Below are experts of layer 4 (counted from 0) of a mixture-of-experts language model. Rows are named router (the router's row for the expert), up (a neuron's input weights, with its number), down (a neuron's output weights, with its number) and show model dimensions 0-191. Each number is 128 + 24 x the weight over its row's rms, rounded and kept within 0 to 255.
After each expert's rows: "raises" lists some tokens whose logits its average output raises strongly, later layers aside. This comes from a sample of Wikipedia text that the model never trained on.

# expert 8
router [133 146 129 119 184 140 100 141 136 164 146 125 137 110 148 134 140 132 157 129 114 140 181  88 103 113 113 146 129 120 149  80 120  92  99 149 126  86 141 183 121 145 133 121 134 145  96 149 114 159 135  88 142 146 170 163 122 123 125 108 112 153 116 120 151  91 131 144 140 116 161  97  99  97 159 148 112 137 151 120 143  82 138 188 123 149  91 158 147 101 120 143 121 136 115 129  98 129 131 109 162 127 127 134 145 172 134 123 133 125 125 164 112 103 137 153 119 120  94 115 132  93  96 162 136  98 113 114  85 127  87  89  88 119 148 118 128 122  93 121 118 109 114 166  71 130 103 108 152 118 143 135 144 131 120 142 122 117 105 100 122 104 112  75 183 118 160 129 136 144 173  86 181 158 135 115 164 161 164 152 138 143 113  99 140 130  92 149  94 111 118 143]
up1 [146 152 142 151 169 112 118 106 100 138 118 171 139 120 140 133 113 124 150 120 131 118 132 101 139 123 144 121 139 138 162 124 123 152 142 144  98 142 147 159 163 124 171 163 149 138 125 104 102  90 145 120 137 180 189  95 105 122 113 103 102  97 169 116 151 104 139 155 159 133 115 135 133 120 107 109 123  80 112 121 162 105 117  90 101 131 133 126 106 109 127 120 129  82 122 131 136 166 124 106 103 106  91 164 105 128 133 142  91  84 131 161 113  86  89 139 115 161 123 123 150 140  98 120 132  91 155 129 139 163 148 137 136  76 122 140 136 180 118 141  80 135 109 135 128 103 144  93 103 106 125 173 108  89 100 113 146 117 137 168 149 141 153 138 170 125  70 133 132  99 122 123 189 129 151 170 158 156 101 155 147 160 105 151 125 117 123 123 152  87 126 113]
down1 [111 138 134  99 131  83 124 136 165 128 132  87  74 122 169 146 107 112 122  72 107 177 147 125 135 130 103 162  95 122 133 122 142 136 146 135 182  84 111 166 145 144 120 127 132 159 156 145 150 112 160  85 141 119 139  90 102 116 138 141 128 164 165 102 131 162 142 113 123 122 117 112 160 119 155 127 145 142 168 114 114 170 142 163 117  90 145 159 120 107 126 141 121 138 120  88 141 123 118 124 121 132  85 112 107 144 110 104 158 122  96 100 116 101 166 125 115 165 146 110 156 121 106 125 166 111 122 117  98 124 112 123 110 134 160 102  96 112 103 155 170 126 127 180 114  92 174 110 169 134 136 118 165 102 122 164  72 151 146 103 123 135 139 114 154 157 151 120 138 174 108  93 118 120 101 132 132  69 126 122  81 139 147 147 120 100 133 143 140 122 153 123]
up2 [126 117 145  97 150 165 149 151 136  94 117 132  73 100 117 115 142 135 109  98 112 170 149 140 132 142 104 130 143  86 210  94  86 143  93 141 116 127 124 143 145 130 103 118 126 118 173 143 127 165 145 148 123 100  92 152 122 121 132  85 131 129 130 143 130 109 127  96 127 150 149  86 110 130 101  82 114  75  92 144  66 117 128 124 150 123 134 143 114 139 147 117 135 117 140 203 128 145 140 124  96 144 183 140 143  97 169 126 113 141 142 163 152 154 149 135 142 124 125 155 144 134  85 125 120 132 108 136 123 128 128 124 158 106 167 125 104 106 113 122 122  88 137 131  92 132  82 137  97 174 153 125 126 123 142 116 124 145 134 107 125 158 127 111  90 134 107 168 140 135 144 175 123 128 121 130 148 186 108 186 139 136 135  98 105 108 133 152 112 156 144 105]
down2 [117 106  96 136 148 123  84  96 117 143 132 110 107 134  93 119 127  81 124 106 139 106 126 160 126 135 117 140  90 184  56 128 111  99 140 126 161 119 103 112 106 147 158 127 115 110  80 125 103 124 114 124 157 179 156  87 160 173 141 130 117 127 110 132 134 122 132 132 162  82 154 125 132 126 128 131 172 142 141 117  88 110 132 142 127 112 151 166  95 128 130 161 135 128 165 142 138  81 107 137 122 139 161 125 137 149 148 143 174 148 126 107 121 167  97 128 131 117 103 154 161 129 142  89 139 104 168 144 129  68 119 121 102 134  89 144 122 156 107 152 148 179 138 159 114 104 120 184 145 132 129 116 123 152 134 125 135 127 149  99 159 131 130 188 162  72 101 105 131  82 130 107 128 134 107 141 147  98 116  86 122 120 138 137 127 161 136 158 138 128 101 139]
raises: ".", " |\n", ";"

# expert 26
router [126  81 120 134 114 120 102 109 138 106 124 130 150 142 129 139 128 116 113 158 145 108 142 168 143 148 147 154 104 124 113  42 131 128 126 105  90 127 123 141 130 116 138 127  79 122  93 107 150 134 158  91 115  99 129 109 117 126 136 120 117 166 160 151 129 147 136 119  98 114 160 110 184 137 156 123  69 152 150 136 122  88 110 129 100 122  76 131 108  96  92 130 110 136 151 184 114 147 164 139 160 157 120 102 137 140 143 133 140 141 165 147 120  92 123 178 130 113 162 124 153 117 123 113 145 145 114 133 150  90 124 158 160 140 112 147 109 154 155 116 169 173  98 117  81 144  78 118 156 140 155 111 112 143 166 156 151 144 147 108 129 120 128 134  91 151  67 118 113 128 121 136 155 105 121 126 109 115 104  99 122 135 120  94 149 124 152  61 125 126 105 153]
up0 [112 135 143 132 137 132 139 116 147 150 178 116 140 101 160 121 127 126 175 120 133 173 133 124 129 145 137 137 134 131  74 129 111 145  85 139  97 154 107 190 151  65  95 138 134 124 104 116 103 183 111  97 137 136 139 105 143 165  88 104 110 102 135  77 116 133  99 160  71 141 141 149 126 171 115 106 136 157 149 154  97  87 128 104 144  97 111 119 138 115 104 147 142 147 102 137 179 104 121 126 144 161 157 128 121 102 150 137 151 120 135 148 140  99 130 135 158 120 146 148 152 150 162 107  72 128  95 136  91 104 126 128 101 109 158 140 152 141 156 152 167 133 129 117 125 125 112 125 102 180 148  93 153 125 120 117 129 125  84 148 121  97 157 133 112 108 125  96 138 132 128 127 106 166 100 160 100 142 150  90 121  84 102 138 112 151 112 106 151 109 160 145]
down0 [135 106 117 150  89 123 174 119 136 118 101 124 106 101 120 133 130 115 126 133 147  86 143 112 161 151 105  76  75 122 126 137 122 164 136 139 142 156 158 106 134 116 132 128 132  71 150 122  91 151 106  97 147 112 128  96 133 129 147 169 123 152  95 157 135 114 115 157 130 140 136 105 153 143 105 135 149 181 118 100 112 106 105 130 170 142 115 136 169 135 123 143 124 143 155  60 103 146 131 175 126 138 141 124 164  80 139 160  57  96 125 110 139 101 129 119 116 118 144 168 119 145 134 128 119 143 110 138  66 132 121 125 101 126 169 121 159 137 112 131 122 158 118 144 124 146 128 113  90 123 133 117 114 118 157 100 126 160 145 152 171  87 134 116 134 123 143 125 110 149  56 121 130 119 139 145 165 164 125 169 109 135 123 122 170 150 101  90 135 114 166 165]
up1 [175 123  93 112  81 119 140 145 130 134 119 146 125 168 169 135 143 129 141 116 137 151 119 176 105 134 161 102  87  99 119  92 127  92 173  98 104 149  93  99 165 116 149 156 128 127 146 111  83 134 129 118 139 148  94 148 156 139 144 115  82 159 140 138 128 143 116 106 134 152 118 132 136 149 130 145  90 168 156 135 144 142 104  98 121 182 136 101 175  86 137 156 118 140 106 123 131 132  94 148 144  97 123 122  82 131  70 120  74 125 120 106 110 141 160 165 109 124 109 126 152 165 118 112  59 153  88 149 153 122 121 122 101  68 112 150 145 159 141 115 116 131 128 148 122 100 119 156 125 129 131 133 137 132 103 124 163 119 147 101 137 143 138 103 103 149 150 115 161 130 182 114 107 158 120 142 143 109 156 138 143  97 116  96 128 168 132 136 129 114 124  97]
down1 [134 113 108 115 107  89 160 120 167 134 102 141 119 162 141 105 132 124 140  58 137 163 156 119 105 115 147 118  87 124 125 108 128  90 115 111 117 132 138 141 134 170 128 147 124 140 123 125  93 103 149  63 101 141 122 116 103 101 116 126 120 155 125 122 102 115 165 132 126 138 145 101  99 140 150 122 162 116 111 144 189 125 141 140 113 106 143 113 138 147 198 123 131 142 133 145 125 164  91 118 154 167 151 143  93 141 145 135 133 134 105 115 118 128 141 121  68  94 162 120 147 158 130 132  99 160 125 113 113 122 113 145  58 108 148 175 127 163 108 140  68 142 111 136 129  84 122 110 140 101 183 119 168  89 109 131 138 161 141 157 154 169 127 137 117 126 128 188 124 133 180  96 108 113 114 129 127 127 140 145 116 162 108 105 128 101 128 135 122 145 141 138]
raises: "ps", "aches", "ubl", "ats", "uts"

# expert 16
router [ 77 125 165 104 189 137 125 150 122 124 160 124 108 124 104 136 111 118 104 119 109 134 118 120 118 110  95 139 132 116 153 150 133 138 125 120 143 158 157  99 137 125 133 112 140 121 127 111  90 138 143 125 148 157 146 115 105  99 128 127 152 122 135  69 149 126 141 123 128 127 125 131 180  94 143 141 123  90 130 107 126 136 125  87 117  96 160 117 134  79 186 114 100 134 149 118 146 125 163 137 111 168 130 122 126 118 126 139 148  93  97 107 130 104 133 129 110 144 148 151 139 158 161  99 126 153 100 182 160 157 125  83 167 136  93 123  97 125 170 124 169 103 106 120 111 123 123 133 123 104 118 149 132 127  98 115 124 166 125 180  97  68 121 112 145 141  84  96 150 122 135 139 160 161 113 143 118 122  61 140 150 140 122 204  68 144 137 128 164 107 128 144]
up0 [121 126 119 149 119 110 164 183 108 170  90 128 103 122  70 115 129 153 165 159 142  99 120 112 142 165 117 110 104 144 107 110 138 130  80 124 162 125 143 145 159 109 133 119 138 122 136 154 101 112 137 113 112 167 165 106 127 136 142 109 146  89 109 147  93  93 103 161 191 144 175 117 142 104 170 106 138 101 151 132 137 108 118 137 107 108 145 126 150 124 122 114 151 131 103 120 110 128 121 100 116 127 160 171 133 132 123 118 171  97 151 187 178 109 135 118 114 121 134 119 143 132 123 140 120 131 124 127 109 135 107 127 105 132 112 106 118  99 105 142 131 132 118 156 135 130 157 156 103 103  90 124 138 120 112 158 133 150 109 155 137 111 122 134 121  86 119  75 169 127 193 148 154 109 150 121 131 124  71 124  78 190 157 100 126  93 125 150  82 114 147 118]
down0 [153 158 133 108  85 108 153 129 164 136 141 164 132 106 140 131 113 151 144 171 108 126 150 153 130  47 108  97 117 104 117 141 140 108 125 142 100 157 180 151 139 147 131 111 124 118 115 100 155 148 124 112  88 135  94 132 160 141  74 109 146 105 100 186 113 109 111 126 170 157 141 131  73 154 188 110 128 152 134 146 167  95 122  92 155 118 137 117 109 114 143 123 157 111 125 108 132 151 105 146 102 118 157 128 114 119 125 150 145  77 154 172 134 102  82 110 157 123 150 147 129 181 113 123 139  84 109  97 122  88 105 125 125 115 161 116 127  99 111 143 127  89 109 172  92 128 110 147 115 133 123 133 126 128 137 127 135 114 130 124 122 175  97 161  94 129 138 104 138 166 119 110 169 158 162 153 112 110 123 133 145 126 124 147 132  93 110 145 138 124 134 143]
up1 [156  88 124 137 133 139 117 131 110 136 146 140 116 118  86  87 124 120  93 139 125 138 133 151 159 170 138  86 108 133 140 124  93 121 146 182 122 120 105 141 123 119 123 103 108 105  73 128 133 196 163 108  84 131  89 136 169 136 120 141 146 135 164 120 151 141 173 165 134 178 139 143 109 103 102 107  96 104 143 105 128 103  92 117 117 167 124 120 127 126 137 138 113 119 181 102 131 167 130 165 138 110 168  74 144 107 147 154 101 113 138 158 105 109 128 109 160 131 146 152 143  93 112 109 153 148 122 158  92 114 116 131 138 102 104 119 122 151 133 179  90  68 157 137 116  97 126 136 160 115 165 174  90 157  86 153 126 169 109 146 157 104 157 121 117 151 109 107  99 109 109 137 127 122 119 131 138 100 146 142 141 141 118 115 123 120 146 106 148 143 107 125]
down1 [182 135 131  96 108 106 118 138  87 163 106  90 125 119 125 142 117 135 132 116 107 126 156 159  83 156 135 160 170 157 137 152  83 117 136 129 103  90 104 124 138 130 115 154 120 145 169 120 159 110 142 111 126 132 157 159  77 114 128 171 146 132 107 139 111 139 115 143 146 124 102 102 130 103 124 131 110 138 126 160 111 128 128 102 109  93 123 139 144 130 135 157 140 108 134 111 160  96  89 153  81  98 102 125 152 129 118 140 106 137  85 142 119 158 126 146 147 121 112 181 121 142 123 109 101 103 105 132 124 110 173 103 100 135 145 121 173 108  69 108 164 136 140 127 115 177 134 160 118 148 105  89 101 100 173 112 135 156  99 131  95 134 128 111 141 120 156 156 135 119 108 132 108 121 126 146 143 149 115 124 120 199 147 107 153 179 116 178 106 190 104 126]
raises: "it", "ew", "ip", "em", "ap", "ent"

# expert 21
router [138 104 208 136 144 136 132 143 134 105 109 143 157  97  73 111 141 123 152 164 129 127 107 134 107 112 145 110 129 175 131 156 118 126  89 110  82  77 118 141 142 153 170 159 101 173  86 131 124 133 111 165 145 156 100 115 118 131 135 148 143 174 127 126 124 107 145 195 119 177 107 106  95 123  82 143 139 117 110 110 146 123 126 118  95 150 161 114 132 128 101 107 110 145  87 125 152 104 118 142 116 119 152 111 147 134 145 108 103 171 126 115 112 109 110 154 126 141 128 120  74 150 171 104 128 111 127 123 153  77 124  79 136 130  96 104 139 145 119 144 109 136 152 130 146  94 122 135 105  80 116 118 144  90 155 194 136 137 145 126 146 110 147 168 117 141 176 123 145 138 124 122 141 125 139 132 160 141 174 130 136 146 108 112 137 121 153 140 120 110 110  94]
up0 [163 159 150 165 107 125 166 120  97 118 110 120 103 113 118 114 134 129 152  94 101 114 183 149 139 122 122 130 113 164 136 118  65 146 115 156 102 137 123 154 108 179 108  74 121 170 138  81 149 133  95  57 135 130 149 121 122 135 123  85 124  86 129 103 157 116 105 144 167 113 141 133 127  99 145 112 125 147 140 150 173 143 152 138 121 131 100  93  79 138 149 133 170 116 139 101 133 136 127 112  59 105 110 149 137 126  88 149 133 134 139 136 158 138 153 118 155 136 146 132 114 112 125  78 106 107 101 139 161 131 121  83 151  86 125 168 115 143 143 142 153 142 114 163 142 111 132 151 104 129 137 118 130 155 145 135 158 171 119 144  91 132 121 102 154  89 108 179 148 124 118 150 138 123 108 168 116 134 132 165 112 100 141 122 117  98 161 143 132 124 151 138]
down0 [140  77 103 133 116 170 105 139 105 108 106 121 145 136 159 136 140 128 160 132 144 137 114 138 164 120 123 132  96 154 106 143 142 126 124 138 130 121 111 114 154 181 148 120 138 107 169 142 159  97 123 123 107 128 111 115  92 130 155 134 172 122 133 160 112 144 158 145  95 144 145 198 124 128 121 135 101 144 122 151 149 105 128 141 104 114 137 118 122 118 140 148 129 144 142 152 150 168 106 137 107 137 198 112 139 111 154  76 131 148  93 127 128 106 140 139 121 133 112 128  75 143 142 114 135 156 141 129 150  88 100 104 120  86 136  95 106  90 140 142 123 143 116 142 108  99  84 108 202 139 137 144  84 123 162 103  87 158 141  74 146 125 116 103 155 102 141 131 129 168 137  64 168 157  97 171 127 119  98 111 127 127  92 125 141 123 111  84  95 142 130 136]
up1 [141 133 131 112 163 144 120 144 149 135 159 107 145 160 106  89 110 163  87 179 138 145 133 175 155 125 138 121 192 139 149 106 130 151 141 142 158 117 151 107  69 109 139 112 135 120  85 151 139 135 111 143 133 128 180 117 133 127 123 138 103 131 109 129 107 146 116 108 124  93 110 121 135 113 117 118  83 157 113 144  99 134 130 139 160 138 140 130 106 138 106 108 134 152 144 121 168 137 139 112 101 142 107 102  88 180 152 132 115 135  99 157 158 121 141 104 124  97  97 134 139 118 149 103 102 142 135 153 130  64  82 128 172 140 159 147 152 150 123 109  47  91  77 128 107 155 120 109  94 173 172 173 126 103 103 112 131 117 144 151 130 165  96 154 150 119 140 139 129 116 117 104 126 119 132 131 148 152 116 117 117 120  80 141 117 114 162 165 110 112 123 106]
down1 [130 128  75 147  96 138  97 144 107 177 100 110 138 158 146 151 139 142 171 158 102 129  92  85 126 142 127 132 135 130 151 157 141 152  95 104 118 123 125 160 159 137 113 134 116  90  86 106  83 106 124  91 110  87 123 163 145 141 154 107 130 115 120 100 122 175 129  85 132 105 125 158 118 144 109 129 105 113 130 137 112 127 105 166 125 155 110 134 133 161 119 135 133 113 129 138 101 167 147  96 173 130 123 178 140 102 117 136 159 146 126  98 125 140  97 171 137 121 113 148 189 159 102 107 117 131 122 109 132 173 173 128 151 162 169 115 142 116 111 113 126 123 170 110 145 160 120 132 110 105 108 173 137 146 136 123 103  83 165 118 138  81 100  94 128 116 111 145  72 127 144 132 111 159 114 134 135 112 168 130 144 137 131 120  63 124 138  87 153 130 141 131]
raises: "itz", "ice", "\"."

# expert 5
router [ 90 139 116 129  90  95 151 114 128  98  98 132 114 140 147 112 160 135 153 126 150 138 138 133 112 147 142  98 155 132 116 142 136 130 124  86 174 128 120 129 153  69 117 134 142 137 105 111 146 128 176  82  94 165 123 139 132 130 120 109 156 123 157 128 149 156 141  87 135 102 103 116 122 150 126 130  92  97 115 139 169 118 139 117 135 166 145 124 126  80 101 141 140 131 152 137 130  99 180 129 150 124  37 149  98 122 125 144 132 109 122 126 125 112 135 143 176 156 121 134 120 168 107 105 134 124 150  94 130 122 130 123  96 146  85  88 126 127 183 136 191 153 121 138 105 145 130 106 124 159  98 133 122  96 148 148 128  86 125 147 125 160 150 103 127 133  77 175 129 145  79 151 122 154 126 109 109 139 112 107 141 112 143 134 116 120 177 138  73 106 119 170]
up0 [112 127 151 101 161 106  90 130 101 129 112 194 111 107 101 132 163 143 112  99 161 110 139 112 129 129 147 140  83 107 180 127 175 103  78 120 105 113 147 149 174 150  94 139 137 168 129 106 158 148 199 153 137 151 107 133 123 155 137 113 107 134 121  87 128 133 143 125 129 131 156  93  88 148 105 138 163 145 145 102 126 116 113 125 133 159  94 182 136 101 128 128 118 138 151 114 150 149 159 165 132 148 133 125 124 102  99 119 102 129 123 113 154 120 131 113 165 144 117 151 122 143 139 159 143 114 131 150 104 122 123 130  87 133 131  93 111 121 177 126 152 144  85  93  94 103 144 108 130 145 119 133 147 124 136 106  83 156  94 149 114 105 122  88 148 169 144 141 121 120 109 129 121 154 122  99  99 144  71 132 127  92 120 145  97 110  78 135 124 170 170 130]
down0 [114  70 146 140 105 166 144 154 160 100 134 147 134 157 140 122 129 133 118 144 124 154 116 186 146 161 142 135 149 129 116  81 105 132 122 139 108 123 145 130 112 127 172 102 158  90  82 116 160 153 168 109 112 107 142  81 152 147 166 160  98  78 101 111 151 143  97 104 133 138 149 150 111 135 124 108 122 135 127 116 142 150 145 143  83 181 129 172  95 114 120 156 115 131 124 121 111 140 132 188 126 120 112 147 127 119 149 138 146 107 124 131  78 144 109 127 130 123 118 153  99 102 160 135 171 139  98 113  92 131 147 136 152  97 138 108 116  83 124 118 163 155  99 143 100 152 106  87 125 114 134 146 114 119 128 163 158 103  98  95 102 156 127  86 159 110 113 142 132  95 108 151  94 132 179 134 117 171 122 146 168 127 120 111 142 143 128 115  99 118  77 127]
up1 [130 153 159 162 105 160 145  98 131  78 134 166 133 166 137 133 168  97 142 140 137 101 166  94 128 132 157 124 130 121 124 106 153 143  89  96 129  77 151 145 118 116 139 153 125 188 136 108 110 123 144 103 102 139  58 142 108 120 106  84 156  86  99 107  99 113 125 142 121  86  94 136 132 133 145  87 157 123 140 106 117 137  85 132 121 143 144  82 157 169  97 129 101 114 102 129 128 106 137 143 128 105 127 152 107  98 169 158 153 150 133  85 142 105 154 154 118 138 152 145 127 120 172 184 154 144 113 105  87 141 125 114 115 130 122 134 145 108 109 109 117 118 174  91 116 146 116  93 104 124 110 159 173 124 137 156 127 118 163 119 111 149 131 106 149 136 105 121 129 127 148 104 107 143  90 157 136 150 136 124 119 139 158 160 142 105 133 168 136 106 141 174]
down1 [ 96 154 102 148 154 101 117 118 100 113 126 141 154  86 165 114 137 134 135 115 105 123  86 117 127  89 139 111 128 118 151 156 138 123 132 132 119 131  78 117  86  81 152 142 103 132 160 171 122 149 117 203 129  92  86 121 131 127 154 158 150 132 113 104  74 141 126 128 112 156 116 131 155  86 183 111 118 115 104  81 150  84  82 152 178 131  88 102 194  88 132 140 149 150 150 125 143 148 134 155 101 106 110 148 130 128 117 122 145 132 113 145  92 131 150  83 152 160 124 148  94 137 137 115 114 148 119 130 154  98 113 118 130 108 136 171 140 110 128 136 147 155 150 119 114 131 128 135 137 109 143 100 146 113 120 161 142 186 144 118 119 124 136 110 131 157 126 143  92 160 129 135 122  95 161 134 109 126 136 137 110 100 129  82 141 182 133 149 109 123 158 144]
raises: "ick", "ight", "here", "irl"

# expert 7
router [107  97 129 124 138 126 162  96 125 133 127 129 126 143 135 114 123 116 159 123  82 186 126 140  97  97 107 144 119 150 129 132 156 159 171  87 153 108 142 117 189 144 112 158 157 153 102 110  94 129 137  79 119 104 113 141 125 134 146 111 107 119 133 171 151 152 137 120 100 133 115 161 146  86 123 151 134 110 140 111 104  93 108 129 139 119 125 141 133  80 165 134 158 113 143 109 153  85 127 148 146 120  91 122 138 129 142 117 188 129 109 170 139 123 136 138 101 144 110 115 128 146 101 142 142 176 149  96 118 126 135 116  93 136 110  85  96 116 155 151 111 200 142 152 108 136 152 131 156 136 134 125 141 139  92 144 138 142 166 113  88  97 138 137 153 125 132  92 181 125 121 144 119  59 112  92 119 141  88  64 103 124 117 139 130 140 119 101  88 130 132 131]
up0 [ 90 155 148 123 126 132 131 126 120  90 148  98 131 136 126 110 132 150 156 134 141 139 109 108 104 160  74 118 137 155 120  64 107 100 124 134 140 120 156 141 152 129 136 151  93 139 128  75  82 143 154 117 136 176 166 104 128 140 156 156 108 132 122 160  93 144 106 158 122 132 175 149 157 126 103 126  93  83 105 117 132 120  88 110 150 170 156 117 104 141 150 135 143 131 139  77 154 153 124 135 159 104 154 143 124 161 131 113 141 153 178 135 134 152 145 125 136 166 121 164 105 136 166 126 133 105  95 163 100  62 156 175 125 131 146 169 132 126 129  89 143 164  91 140 124 130 128 142 111 130 113 112 136 157 121 139  80 121  84 126  85 120  98 128 112 126 160  79  81 125 115 135 114 103 165 125 118 118 133 137 137 119 128 152 111 104 149 113 120 105 141 162]
down0 [129 141  86 136  97 113 173 113 121 105 108  98 134 108 134 143 110  93 141 139 147 148  81 124 124 130 139 111 160  98 131  72  70 121 111 170 137 153 164 131 138 122 159 150 164 147 147  90 120 149 145 150 128 119 118 128 127 102 130 123  97 131 161 130 141 111 162 146 113 110 103 115 179 126 130 149  93 157 144 122 107 133  86 157  91 118 107 142 126 131 151 115 113 117  91 132 131 117 134 108 110 125 104 177 121 147 159  88 141  93 124 156 160 145 131 119 133 164 100  98 103 117 134 136  91 137 134 171 139 134 120 167 208 135 133 130 143 148 143 148  72 113 154 150 136 120 142 118 136 140 144 147 123 141 133 152  98 119 106 131 140 143 122 105  90 154 126 113 151 111 116 156 143  88 150  92 119 127 148 126 174 102 122 136 124  50 134  92 119 106 132 191]
up1 [125 152 137 125 146 136 164 130 165 137  95  83 152 116 108 128 127 138  90 106 123 140 140 121 116 124  79 160 137 129 111 145 139  86  91 149 152 110 122 133 151 134 128 183 146 128 177 115 120 109 114 133 135 157 160 108 124 158  75 139 139 166 173 100 158  95 115 150  72 128 150 136 127 177 134  91 109  92 188 139  90 130  99 126 148 153  94 147 165 136 161 124 104 135 140 153 157 139  98 103 102 162 118 105 149 161 128 142 101 118 114 133 130 116 158 116 129 122  86 134 146 124 110 119 114 126 166 120 169 117 109 132  96 116  87 148 106 112 113  99 107 120 184 117 152 130 124 127 160 118 172 171  97 119 164 127  92  82  95 130 122 140 128 145  96 152 138 134 137 154 138 136 107 127 136 105 150 111 133 107 128 155 101 125  97 154 131  90 161 124 171 129]
down1 [137 143 152 138 118 128 106  96 134 191 127 105 150 124 133 107 166 171 144 123 139 134 128 130 107  94  83 143 156 109 125 161 109 119 122 157 131 121 127 116 145 163 103 106 157 164 106 156 135 116 119 177 115 104 165 143 133 184 110 167 137 115 142 105  94 103 137 121 125 131 137 101 129 136 139 126  99 144 151 101 155 134 130 121 113 160 135  73 124 114 143 172  85 163 126  89 128 123 143 135  83 109 138 159 153 115 111 119  74  70  96 136 129 141 131 143 142 137  97 141 133 123  85 165 120 125 126 136 129 110 122 146 127 150 132 165  92 100 118 146 132 114 109 151 143 155 123 121 131 101  84 174  96 136 151 161 133 121 114  88 102 119 159 110  90 102 126 108  92  87 174 148 160 125 177  95 134 127 124 125  83 167 133 112 153 156 156 123 115 150  95 139]
raises: "its", "field", "orth", "ights", "uk", "ats"